{"num_hidden_layers": 13, "hidden_size": 256, "n_experts": 16, "experts_per_token": 1, "d_expert": 352, "d_shared_expert": 0, "hidden_act": "geglu", "moe_layers": [0, 1, 2, 3, 4, 5, 6, 7, 8, 9, 10, 11, 12], "router_score": "softmax", "normalize_top_k": false, "routed_scale": 7.64, "balance_loss": 0.0034, "balance_bias": false, "init_std_router": 0.0116, "lr_router": 0.000559, "num_attention_heads": 2, "num_key_value_heads": 2, "head_dim": 64, "vocab_size": 16251, "norm": "rmsnorm", "norm_place": "peri", "norm_eps": 1e-05, "positions": "rope", "rope_theta": 10000.0, "rope_fraction": 0.25, "qk_norm": false, "attn_scale": 0.125, "tie_word_embeddings": true, "parallel_block": false, "extras": ["capped logits"], "init": "normal", "init_std_qkv": 0.0181, "init_std_o": 0.00503, "init_std_up": 0.0181, "init_std_down": 0.00356, "optimizer": "adamw", "learning_rate": 0.00159, "beta1": 0.9, "beta2": 0.95, "weight_decay": 0.0, "lr_head": 0.00946, "max_grad_norm": 1.0, "warmup_steps": 240, "schedule": "wsd", "decay_fraction": 0.598, "decay_shape": "sqrt", "final_lr_fraction": 0.05, "batch_tokens": 65536, "max_seq_len": 256, "doc_mask": true, "train_tokens": 348900000, "max_steps": 5324, "dataset": "wikipedia_en"}
Below are experts of layer 8 (counted from 0) of a mixture-of-experts language model. Rows are named router (the router's row for the expert), gate (a neuron's input weights, with its number), up (a neuron's input weights, with its number), down (a neuron's output weights, with its number) and show model dimensions 0-255. Each number is 200 + 30 x the weight over its row's rms, rounded and kept within 0 to 999.
After each expert's rows: a language model's description of what the expert responds to. This comes from a sample of Wikipedia text that the model never trained on.

# expert 3
router,235,207,230,228,131,217,197,187,173,195,197,233,227,185,163,201,200,184,161,181,193,202,229,242,215,196,197,205,248,194,196,226,205,202,229,232,219,199,187,182,208,171,228,200,208,206,234,236,145,173,206,229,211,169,178,178,202,203,274,228,180,181,218,203,211,211,188,189,204,197,167,138,218,129,169,209,203,224,163,250,254,200,226,222,208,207,183,267,166,224,191,245,175,162,216,178,249,192,240,126,234,208,198,206,205,219,238,154,214,203,134,195,223,211,205,193,216,249,243,166,212,203,202,193,216,215,105,201,172,199,164,241,197,213,170,182,191,226,181,176,170,216,180,209,229,218,200,172,186,238,221,164,265,201,222,153,183,207,178,229,207,227,201,227,233,215,188,214,171,171,221,263,200,248,271,187,162,160,222,220,175,138,189,194,222,221,183,214,158,162,208,200,218,211,221,180,197,187,209,209,168,194,194,191,222,157,203,191,239,224,158,196,188,175,176,226,180,189,220,130,220,117,177,145,258,206,211,296,207,221,157,223,197,202,236,168,145,194,172,158,235,183,234,242,164,211,175,247,169,211,189,211,235,198,202,117
gate1,220,220,217,155,242,152,214,198,241,197,175,210,142,226,235,183,242,228,184,200,237,217,240,216,191,169,140,218,191,214,195,168,215,210,197,220,218,187,172,221,216,189,192,166,163,232,240,236,192,203,170,140,212,187,190,174,209,187,208,241,241,231,207,184,213,219,163,173,224,231,255,220,167,158,171,209,188,197,233,213,171,250,158,197,200,261,147,188,167,180,218,234,218,114,120,221,205,139,229,155,209,212,199,220,173,203,223,183,151,191,198,143,221,165,169,216,201,186,117,175,224,191,183,156,158,213,188,181,221,143,220,220,165,175,210,174,218,201,233,199,216,224,173,220,231,257,164,141,226,183,167,177,185,211,263,173,193,213,200,183,121,200,189,236,210,186,208,244,270,217,245,184,165,223,221,213,234,200,176,163,178,206,213,222,229,143,202,185,201,217,172,176,197,199,172,208,212,249,220,201,209,233,166,211,280,221,205,210,239,162,244,219,204,205,142,166,225,192,235,165,203,167,247,215,197,182,246,153,167,244,233,236,224,196,221,190,176,172,240,213,192,205,162,210,269,181,220,220,176,205,200,211,199,202,198,202
up1,170,229,178,233,202,244,223,187,172,208,185,181,210,161,169,214,171,195,143,211,186,196,200,200,202,227,208,151,139,205,232,235,172,207,231,152,189,193,221,148,213,189,192,206,170,198,197,190,180,174,200,214,211,226,219,241,241,173,233,145,212,186,209,190,195,201,250,200,120,174,167,176,184,203,217,231,193,193,142,178,222,186,201,191,171,194,251,205,226,208,192,191,211,229,265,169,201,231,200,244,243,146,218,140,278,237,197,209,215,232,192,225,161,195,207,215,179,222,238,162,193,211,189,237,264,210,181,215,245,228,178,191,222,227,206,209,151,202,229,249,228,240,166,198,159,174,248,219,202,193,202,179,230,215,191,214,195,174,240,199,195,157,227,177,170,213,167,155,188,192,176,262,219,168,176,192,185,202,232,253,193,269,188,186,219,251,218,176,190,197,183,220,196,220,222,181,175,193,200,208,133,207,227,199,114,124,212,209,134,226,196,214,166,238,245,274,220,236,202,272,206,194,234,162,243,203,122,196,224,206,179,216,210,201,145,254,222,238,166,222,252,230,162,213,182,203,200,233,202,166,237,192,204,180,180,186
down1,157,194,228,187,203,180,189,201,203,178,178,192,205,210,209,167,182,190,208,208,236,200,151,177,192,230,194,177,174,202,276,203,163,223,201,145,210,197,175,214,246,236,205,197,135,243,227,197,204,182,203,207,189,164,192,214,191,176,206,175,231,206,191,193,60,245,236,180,222,217,227,230,169,191,227,212,156,186,176,156,208,228,194,173,153,150,190,151,179,171,172,319,165,158,225,239,171,158,214,237,216,197,175,238,195,221,217,176,224,183,183,156,175,183,222,186,229,186,189,158,209,189,183,239,217,207,200,169,225,196,223,167,236,195,156,185,182,204,207,238,245,204,266,211,134,190,118,228,178,93,177,281,218,191,191,218,199,157,211,175,195,182,183,206,193,254,190,205,200,202,195,214,201,171,166,225,191,237,197,200,162,202,225,237,211,203,236,207,118,214,180,207,175,202,210,211,198,193,205,200,148,148,157,185,224,179,207,172,211,187,248,206,161,242,192,211,236,187,242,218,191,211,175,226,216,204,187,196,199,205,183,208,252,207,198,217,238,240,149,228,218,197,164,204,201,231,166,208,185,203,189,257,224,197,167,206
Plural and noun suffixes

# expert 5
router,245,203,185,97,193,196,210,200,219,197,279,223,231,174,173,201,189,259,187,207,173,241,176,208,168,223,185,243,215,128,207,239,221,198,193,194,216,193,218,219,188,191,253,200,134,235,229,131,195,189,203,172,214,237,162,147,181,224,188,208,230,211,184,161,206,245,141,194,221,255,176,109,191,197,238,234,208,152,168,229,161,206,211,143,183,197,188,239,184,190,210,207,201,188,200,246,221,199,214,188,162,157,236,213,228,165,230,213,195,164,177,160,220,205,195,178,172,259,212,209,181,195,188,219,242,224,196,151,228,200,166,168,194,136,136,245,211,183,211,173,176,165,238,213,196,177,171,162,223,185,211,148,186,163,173,159,178,193,179,164,256,237,208,200,200,152,197,235,187,177,198,158,199,184,192,227,176,243,213,198,152,145,251,220,217,229,203,172,193,212,212,195,192,203,157,234,220,215,218,249,199,194,243,208,244,224,190,176,196,200,229,223,173,173,225,196,186,201,237,176,171,253,154,176,235,213,203,283,171,258,154,160,206,183,178,209,186,188,212,194,169,189,225,243,189,223,145,179,223,197,204,214,194,193,223,233
gate0,221,134,226,222,212,160,255,217,222,185,207,176,184,186,199,182,228,187,207,170,205,195,180,183,168,146,231,180,229,189,195,144,178,197,157,234,278,163,203,219,237,206,211,224,204,207,145,184,228,205,197,229,249,219,207,152,142,215,197,184,187,166,210,178,202,236,173,212,179,232,175,193,129,194,124,213,217,246,180,216,214,276,231,189,215,197,195,194,186,217,219,193,197,204,219,189,187,160,167,182,232,161,187,203,155,201,194,165,284,173,202,255,195,195,206,217,268,200,183,165,183,218,176,184,217,213,259,177,191,198,197,263,189,245,252,218,236,206,245,158,226,245,212,212,229,199,186,234,169,185,125,246,177,171,159,204,208,195,208,180,237,150,151,160,173,200,168,197,130,224,231,202,173,249,222,185,214,195,214,213,247,194,235,206,237,167,236,227,228,231,210,253,194,223,207,232,186,187,159,199,222,178,173,187,222,226,155,244,169,244,214,150,185,234,144,177,204,232,191,214,200,191,238,203,209,177,182,172,188,190,183,223,181,174,202,152,168,132,180,161,210,221,206,224,215,172,228,182,157,230,166,233,198,180,141,231
up0,241,195,196,215,251,209,188,182,155,236,195,216,238,194,203,250,154,202,174,221,221,226,222,201,173,165,179,230,160,150,209,209,188,227,179,210,228,209,168,233,171,213,190,245,180,236,251,192,165,180,203,152,136,218,253,241,166,202,237,164,181,178,210,217,215,167,222,153,210,247,207,187,195,206,274,144,171,208,240,215,248,245,202,270,212,151,171,214,185,166,130,177,186,223,186,239,207,153,191,232,156,197,195,232,186,146,216,298,192,178,297,154,198,221,189,189,253,219,171,207,215,175,216,220,208,208,231,255,190,191,167,195,214,183,195,156,202,208,232,206,250,191,231,279,209,215,181,277,177,232,231,185,249,242,187,206,212,223,179,179,146,228,184,202,238,177,231,170,176,223,203,189,195,201,246,211,217,213,211,148,154,205,192,172,247,192,176,221,217,205,213,233,178,201,179,182,206,279,211,171,176,177,199,169,188,224,209,174,204,240,166,184,231,201,182,244,189,175,157,197,217,216,144,189,189,198,223,177,163,195,188,223,204,176,189,198,202,180,130,220,193,208,198,220,165,194,137,207,190,196,228,196,197,195,208,195
down0,148,200,190,193,219,166,194,190,215,237,175,128,196,171,207,187,228,215,211,210,139,175,238,173,259,247,179,220,176,161,182,190,175,210,173,209,232,196,180,210,177,182,224,200,242,213,293,222,234,149,133,138,214,191,185,153,170,201,226,229,194,117,211,174,153,173,180,204,257,223,162,196,188,173,219,168,217,193,170,190,213,232,203,200,222,190,199,182,165,237,280,231,212,232,153,187,223,171,141,225,229,259,191,226,189,199,240,223,210,196,211,248,267,207,167,243,194,203,183,226,160,205,216,180,180,227,195,214,199,202,214,213,159,152,219,170,262,166,237,154,220,181,210,207,177,160,186,245,195,160,179,240,201,212,213,223,171,203,205,143,185,227,173,178,164,192,219,161,187,214,202,229,202,183,223,149,165,194,206,250,216,207,166,185,225,188,241,221,254,195,255,255,123,234,278,195,163,197,222,131,212,167,174,200,246,180,155,195,195,176,192,182,206,206,225,192,174,253,209,180,200,206,223,193,212,194,194,159,217,218,195,209,218,186,192,191,181,222,215,218,146,213,212,206,190,215,172,217,156,209,212,182,186,221,198,266
Auxiliaries and copulas

# expert 12
router,183,205,170,254,215,196,175,177,236,245,240,160,197,210,178,216,167,190,207,152,180,215,212,180,201,217,197,149,156,246,198,144,193,181,174,197,240,203,279,167,194,243,169,172,304,209,178,240,187,214,208,205,168,261,202,243,171,190,168,252,200,216,172,280,203,196,223,178,257,181,161,237,154,210,202,204,192,218,182,192,153,215,213,222,176,168,215,171,238,139,214,140,181,242,148,235,189,229,170,257,183,222,203,232,208,187,175,158,277,152,221,234,194,193,189,218,213,216,171,221,245,240,187,184,184,182,227,258,165,171,153,226,218,218,245,198,217,209,178,197,232,222,182,145,197,201,235,219,219,203,214,204,189,218,179,158,178,117,194,167,199,170,234,155,199,191,188,175,186,253,135,217,176,201,209,210,167,171,186,174,217,200,198,218,196,171,188,161,180,196,168,196,225,155,191,179,221,164,195,214,224,185,210,206,181,204,173,188,165,190,161,178,213,223,143,167,219,160,174,201,182,175,202,213,177,175,165,161,220,149,198,246,175,247,176,240,169,238,184,253,213,214,189,179,217,202,204,195,207,231,223,197,187,217,141,148
gate1,152,136,206,168,205,214,204,213,244,202,210,187,270,236,177,202,198,202,255,254,200,188,255,223,167,219,187,238,255,195,207,188,182,216,268,208,207,193,161,274,233,182,202,213,166,191,179,207,157,241,232,187,160,217,211,256,169,219,168,156,224,153,194,172,236,207,191,202,240,178,184,238,173,244,183,208,162,203,184,187,180,154,201,186,225,196,224,203,269,179,230,230,155,217,217,222,163,215,190,181,211,204,243,238,225,200,207,143,240,179,212,252,228,192,214,198,236,220,204,199,189,188,166,167,200,201,191,215,208,176,241,225,248,253,183,177,160,163,199,144,238,247,221,184,150,205,212,197,185,246,224,214,181,149,205,228,211,190,191,186,189,207,183,179,137,237,195,190,218,269,187,252,232,229,242,197,187,210,218,146,162,178,153,197,219,230,235,182,243,222,133,226,257,228,190,227,134,199,178,187,208,222,186,188,136,202,191,237,185,186,200,170,227,218,228,209,229,213,174,211,205,243,229,202,235,196,141,236,184,162,228,232,160,234,177,227,163,227,229,201,179,236,216,215,215,229,225,214,161,193,221,134,183,185,250,233
up1,235,189,190,176,233,191,193,197,192,193,247,206,172,176,231,202,205,241,216,207,139,160,210,215,180,157,196,207,250,230,225,239,179,190,146,207,166,189,180,204,146,217,169,173,228,233,200,200,195,206,181,148,160,208,252,209,202,199,172,202,218,183,169,186,255,201,232,181,185,239,194,210,217,294,200,250,219,218,214,145,221,165,195,218,176,168,211,189,211,245,270,208,153,248,218,177,189,175,248,266,176,191,134,173,216,203,190,226,245,198,173,221,167,178,271,194,242,197,207,194,163,159,216,154,183,188,210,225,200,192,173,210,181,226,154,139,154,190,233,214,238,233,196,186,157,237,239,145,180,248,181,218,168,233,201,228,211,168,226,230,232,198,178,157,164,140,209,182,181,195,187,228,202,225,201,191,238,204,182,177,192,245,202,257,178,181,181,209,216,177,191,238,168,181,215,213,143,202,190,140,259,207,257,168,158,219,171,223,200,208,189,227,162,222,244,194,211,223,179,219,249,220,203,183,237,257,204,221,207,204,238,206,221,242,152,191,253,231,212,165,188,199,225,219,236,228,256,191,139,208,201,181,195,182,230,262
down1,159,221,205,238,211,218,220,213,186,221,223,164,194,168,179,189,187,183,162,206,199,187,212,173,215,227,198,193,195,216,216,219,212,266,200,215,166,211,180,173,234,223,180,197,205,181,205,195,232,213,222,241,202,225,176,183,219,224,234,233,205,199,213,196,278,236,167,200,204,210,191,216,179,171,234,240,213,214,217,167,180,200,211,191,189,229,177,218,225,218,181,491,186,170,157,189,188,210,197,200,161,191,223,220,147,200,190,212,164,181,198,130,213,219,174,203,234,175,197,168,215,203,190,200,226,216,208,164,213,181,184,229,203,185,204,190,243,217,179,197,211,233,79,201,205,198,206,197,209,171,200,198,155,172,208,242,216,204,195,183,188,209,186,171,201,192,180,181,208,183,189,218,187,189,191,157,173,197,213,174,193,178,219,220,182,166,213,215,203,206,169,202,160,168,209,195,173,250,185,222,134,183,191,208,207,195,213,193,194,204,170,194,203,159,213,229,183,228,217,228,232,191,201,206,177,192,225,204,167,225,213,199,219,209,210,168,196,185,291,163,210,189,182,190,213,207,205,191,230,196,177,219,183,197,202,205
Mid-name word endings

# expert 15
router,188,211,205,213,181,212,168,163,185,231,194,160,206,195,190,257,187,239,208,203,209,153,186,189,209,186,208,263,168,161,198,226,180,158,219,196,140,204,178,199,187,218,201,161,230,170,232,227,164,206,232,186,203,278,183,209,195,166,212,185,131,166,169,198,153,192,192,156,231,191,208,272,195,173,190,223,194,137,217,188,226,199,160,211,190,207,222,149,201,173,222,253,172,279,137,258,161,221,228,204,212,215,213,195,206,149,200,202,185,183,205,205,182,163,207,175,229,150,200,185,219,211,178,240,194,187,221,213,204,221,204,182,211,209,170,163,151,209,225,183,246,202,216,185,204,220,196,191,159,225,248,223,284,212,158,154,225,187,234,219,246,214,220,229,232,229,183,203,171,179,173,190,261,218,177,247,183,171,159,172,147,173,175,230,172,205,204,141,241,146,156,123,184,172,233,227,203,221,196,182,153,153,261,199,179,168,204,158,217,213,176,177,235,198,243,165,188,176,210,198,201,220,220,224,214,206,122,175,219,210,226,228,227,195,173,241,279,194,171,198,231,188,183,160,191,198,227,238,174,167,168,175,230,238,170,215
gate1,190,245,162,235,213,189,182,208,176,211,209,228,209,217,198,177,205,255,189,191,233,215,223,135,173,201,222,179,171,223,175,193,204,193,163,197,172,144,218,154,167,148,190,175,176,198,226,172,242,190,203,239,213,177,202,223,197,213,245,215,203,258,213,173,231,242,193,242,209,250,225,175,247,199,214,202,184,142,216,244,196,184,243,171,145,157,161,166,192,218,178,206,215,184,220,252,180,175,218,208,238,153,226,195,193,215,223,231,160,190,244,191,172,191,214,155,212,214,187,176,186,172,210,121,261,243,203,192,223,227,224,170,201,165,196,162,152,231,189,179,151,217,179,209,213,238,197,154,148,178,180,185,193,174,208,229,181,213,191,221,177,217,187,218,182,202,223,217,254,194,185,233,239,197,276,180,184,216,205,195,133,186,227,189,193,190,226,171,145,117,192,219,153,137,247,240,249,219,187,199,146,171,212,254,190,203,193,172,178,231,243,135,153,195,172,236,198,253,229,202,224,237,227,182,215,227,240,202,254,216,136,183,208,258,208,154,200,226,222,210,240,189,229,230,174,201,233,216,232,204,162,226,204,169,213,150
up1,208,200,215,209,227,220,251,223,170,216,182,216,185,194,202,191,196,239,246,147,248,219,176,211,229,208,188,264,168,190,194,223,235,223,153,193,214,173,198,186,132,227,192,164,169,170,189,174,208,145,171,233,161,198,164,211,205,235,218,218,204,155,195,181,256,230,167,191,204,203,155,187,172,225,206,208,143,177,185,136,174,152,209,212,175,180,112,197,275,160,191,231,207,204,218,177,223,185,253,223,216,229,204,182,232,230,148,237,202,154,237,231,171,193,217,209,163,193,210,200,219,150,212,173,233,233,217,212,205,191,199,240,217,182,263,174,121,255,123,194,144,147,175,256,207,243,207,157,190,208,191,171,227,149,220,244,199,188,208,222,212,189,205,163,203,177,168,199,248,242,217,235,230,200,234,198,176,206,197,203,163,218,190,224,259,181,202,174,211,188,165,195,202,172,192,187,190,198,220,192,194,183,167,186,166,218,187,233,133,211,229,161,200,162,151,209,165,220,212,193,198,210,235,190,186,191,214,216,266,176,146,239,180,227,241,219,177,160,161,234,163,203,235,218,183,219,289,173,206,236,210,205,189,180,170,175
down1,179,221,216,177,261,214,198,190,193,201,181,165,185,213,231,208,150,188,179,171,243,193,199,247,189,215,214,186,230,210,228,195,179,171,177,174,206,199,183,215,130,220,192,206,203,232,179,151,217,175,163,254,199,192,254,161,217,194,180,186,185,188,212,206,298,233,198,228,192,166,209,185,201,211,185,239,167,177,229,211,192,268,224,175,234,173,209,198,252,212,188,357,204,176,183,182,196,227,198,201,201,214,186,238,173,187,192,210,223,189,218,154,247,216,242,206,210,180,228,208,252,185,193,217,223,192,187,216,144,188,135,186,197,237,156,196,195,183,171,207,169,227,54,208,194,237,199,220,191,221,205,244,174,216,176,170,181,216,192,265,205,159,198,191,186,156,186,236,227,219,183,190,182,190,180,216,152,174,200,214,216,173,167,212,197,159,237,190,185,149,204,223,185,214,164,163,191,216,224,173,243,185,246,200,233,213,223,216,234,180,159,179,243,202,210,172,171,198,165,218,197,212,150,199,197,172,205,173,266,149,209,188,205,222,197,193,184,205,277,216,199,186,180,181,206,209,238,161,206,159,248,156,175,207,173,217
Group and role nouns

# expert 0
router,221,237,214,185,191,188,243,203,93,181,97,172,242,196,228,190,245,156,217,165,251,240,179,232,289,191,215,179,221,196,164,245,184,221,183,214,194,160,246,206,201,188,215,186,171,210,183,202,247,177,168,240,178,168,177,164,241,188,263,203,219,217,231,197,198,190,168,254,180,198,212,196,216,190,162,251,226,208,163,192,150,250,248,227,218,164,184,203,232,172,204,232,275,215,195,198,213,171,258,219,239,211,284,155,225,226,198,224,225,186,188,228,185,242,186,205,193,248,164,212,238,218,187,222,176,189,241,222,178,243,190,205,191,222,230,192,187,193,205,219,155,212,182,191,236,233,165,170,162,200,181,221,233,153,216,253,168,188,224,225,204,200,193,240,204,216,165,205,211,174,181,243,183,177,171,162,152,201,243,239,202,198,254,227,233,234,200,203,154,232,165,195,212,232,220,197,162,211,230,197,170,178,192,186,200,230,200,221,205,226,229,192,190,225,207,260,232,183,190,215,146,220,213,200,214,185,197,189,175,159,199,172,219,167,216,162,206,194,207,170,232,174,205,284,160,211,206,149,196,186,153,227,177,168,239,201
gate1,261,208,172,202,159,222,241,257,171,169,187,180,223,184,154,192,211,208,209,172,150,194,176,239,178,177,205,222,214,219,215,221,183,209,194,220,152,180,167,179,161,210,210,158,198,238,201,218,195,189,199,179,182,173,172,147,136,235,228,197,200,209,245,186,204,218,121,203,217,191,211,230,190,238,212,209,190,157,172,214,214,220,219,221,161,210,238,251,211,241,191,311,205,180,198,157,203,213,163,265,196,231,219,205,224,174,210,222,258,213,197,127,244,196,194,173,196,196,227,187,263,200,236,189,196,209,207,173,228,200,248,169,195,189,208,190,229,167,252,255,181,216,173,198,156,241,265,221,218,194,246,162,165,213,198,197,207,192,226,199,158,234,225,236,198,182,144,220,162,234,205,205,215,186,243,223,182,176,204,172,179,180,237,234,203,220,234,181,184,228,230,181,148,195,256,206,184,267,132,231,175,159,205,175,178,185,211,186,202,215,220,241,175,176,191,248,192,176,200,190,202,190,212,174,245,212,149,247,251,165,220,230,232,228,252,201,253,230,244,172,206,187,242,205,157,192,151,221,212,197,220,211,281,212,211,178
up1,171,148,234,253,252,171,178,193,206,191,241,211,195,182,200,207,231,150,193,175,229,171,184,167,191,158,194,232,180,221,197,186,161,191,200,217,151,238,193,166,198,178,210,233,182,221,240,235,184,211,229,210,186,198,181,177,143,204,208,257,140,202,154,257,210,241,185,218,170,232,196,228,185,192,213,204,156,212,229,247,268,236,240,243,176,176,188,156,180,204,174,196,184,231,160,201,181,220,244,209,204,148,175,196,219,262,215,201,225,225,138,206,159,214,216,207,175,172,247,135,253,216,206,182,195,211,160,266,208,214,177,148,205,205,204,221,196,255,163,164,190,223,157,237,211,189,213,171,184,159,165,227,227,155,178,210,197,226,225,247,208,189,251,156,177,243,212,183,163,239,189,200,214,258,176,191,238,148,202,201,193,171,216,193,202,209,228,156,193,144,192,201,182,183,180,180,159,168,200,231,162,233,240,201,188,200,175,211,222,217,261,152,213,193,207,169,176,223,152,201,172,234,223,195,226,283,190,207,219,196,211,162,194,199,214,188,187,169,144,228,231,237,197,108,153,193,178,201,200,203,150,147,179,170,164,224
down1,221,202,140,185,193,204,188,230,177,193,240,246,178,147,195,274,226,211,220,152,196,216,237,207,168,239,198,223,181,213,171,219,230,157,135,250,204,212,142,189,183,218,202,158,207,206,205,230,240,232,190,218,211,205,176,134,208,228,218,184,217,231,255,186,182,205,169,148,198,150,213,176,243,263,221,226,204,165,234,201,244,157,180,188,132,175,215,191,217,183,217,184,174,217,161,238,186,237,223,226,196,207,207,158,188,123,144,152,175,197,166,194,250,213,182,204,196,199,224,151,190,162,136,213,160,232,189,191,141,183,220,176,210,197,181,131,262,123,173,213,207,145,222,242,180,149,192,214,250,247,232,186,226,215,188,170,152,246,192,175,233,245,173,184,200,228,195,190,234,210,148,220,208,152,212,215,209,219,173,196,209,171,198,175,223,225,182,200,173,187,184,205,164,226,206,202,209,245,239,204,229,165,191,203,200,191,219,227,177,194,227,226,209,196,217,233,218,212,208,184,179,189,171,246,211,175,202,180,234,205,219,210,263,210,177,216,192,166,210,263,191,252,233,199,132,190,229,196,152,176,244,245,214,223,170,200
Mid-word name fragments

# expert 7
router,232,224,183,192,234,125,196,204,197,177,215,176,190,174,194,137,225,217,154,185,215,176,199,198,178,192,108,204,214,201,235,206,184,209,225,242,242,168,163,208,193,203,256,208,184,165,234,176,173,171,151,203,230,208,190,160,213,160,216,150,188,191,218,221,176,211,159,222,187,218,202,202,161,158,217,210,182,226,158,209,193,207,213,188,211,236,197,208,186,204,209,203,228,182,205,227,216,197,223,220,240,208,242,247,202,220,249,259,159,225,162,190,216,223,150,214,202,174,222,196,214,185,231,224,159,184,202,154,206,236,178,169,202,110,187,163,225,189,222,221,151,200,225,187,217,190,184,184,215,209,188,176,207,163,210,195,197,207,217,213,197,229,197,216,257,205,166,241,240,176,221,124,171,155,176,189,158,212,191,172,204,278,206,162,203,222,212,205,217,145,264,186,173,243,223,191,180,239,198,219,230,225,198,227,298,190,259,160,248,223,167,212,206,196,176,221,231,206,262,182,210,219,147,207,200,199,217,147,163,286,189,164,218,164,168,170,205,182,194,151,211,157,188,153,248,185,150,166,206,196,176,270,232,199,239,208
gate1,211,200,178,213,182,171,199,177,231,204,222,244,217,136,195,237,227,205,238,259,180,184,210,180,177,226,201,213,167,194,174,169,178,245,278,167,210,203,221,207,176,164,229,170,193,213,166,191,213,170,234,240,225,263,224,160,225,202,175,224,200,217,167,96,230,186,191,175,144,195,221,178,238,153,194,248,193,181,207,220,239,225,197,188,210,217,191,260,168,191,160,216,220,175,233,158,215,168,202,183,174,196,237,166,185,241,202,176,205,197,226,157,240,225,187,241,138,178,155,210,199,215,172,173,223,245,217,263,193,148,175,217,182,151,208,222,168,236,209,178,173,248,187,153,194,220,191,188,176,186,186,185,223,214,242,185,196,204,191,217,200,237,218,208,229,255,218,184,194,262,177,211,242,214,227,207,254,194,263,216,195,162,216,226,234,219,175,213,209,237,158,201,201,201,218,194,198,152,219,200,187,144,131,201,187,145,215,217,196,176,184,202,152,134,184,254,204,153,231,154,213,262,215,214,237,253,197,166,181,222,215,244,210,180,252,164,174,193,204,236,277,221,171,186,163,181,233,220,183,160,197,212,176,196,211,177
up1,129,162,179,171,187,213,134,164,210,210,201,178,180,216,201,187,221,177,213,186,214,254,224,205,156,208,247,173,225,204,226,173,194,222,172,221,198,174,209,226,184,191,239,233,172,212,222,203,158,200,194,162,200,169,180,232,202,216,164,196,214,281,190,194,181,192,185,171,177,196,190,207,161,235,197,159,250,206,190,186,171,204,194,186,174,186,178,148,240,186,183,161,243,191,206,192,142,191,184,176,201,167,228,243,192,169,199,186,158,212,103,209,162,169,243,178,135,212,202,243,196,253,189,195,176,190,216,226,261,149,229,249,171,268,185,185,157,195,197,202,218,199,181,159,183,226,218,166,205,199,219,262,235,150,221,184,194,199,194,200,242,233,151,246,201,225,213,171,246,199,211,197,169,138,196,164,215,220,169,218,219,208,214,186,216,156,188,222,139,194,169,187,174,193,194,182,202,135,198,272,223,205,205,160,200,245,187,218,125,216,226,260,218,195,185,175,177,178,246,275,226,221,220,180,222,231,171,223,181,234,224,183,197,187,245,144,178,226,142,195,188,209,147,234,259,151,162,184,211,217,198,179,192,186,187,233
down1,123,168,148,179,181,191,192,154,170,229,218,174,206,236,205,163,225,198,222,245,226,216,170,188,190,162,259,218,178,192,220,191,181,191,193,171,212,182,193,197,193,166,242,231,189,203,229,165,204,208,200,186,201,230,245,206,219,209,227,209,179,222,180,284,215,253,163,252,193,176,186,183,185,215,180,215,185,205,185,181,199,172,207,135,199,182,192,186,236,229,242,227,230,229,269,202,156,243,210,156,163,215,223,207,170,156,206,183,189,215,168,235,236,192,213,151,171,171,169,270,197,191,192,235,195,180,224,206,214,163,209,264,184,256,143,221,206,164,143,231,217,223,160,161,171,219,215,174,241,206,243,170,231,207,236,177,211,227,186,212,193,235,182,250,262,214,246,285,233,216,211,191,217,180,153,204,247,196,159,262,234,233,192,208,224,232,198,208,196,209,237,161,203,196,208,186,196,226,213,226,199,196,155,232,175,230,144,157,175,213,174,178,225,167,199,136,165,140,198,217,199,191,223,133,192,255,150,206,200,226,214,194,212,227,189,176,212,218,221,207,182,210,186,186,265,154,159,184,220,163,209,249,249,166,188,182
Prepositions before nouns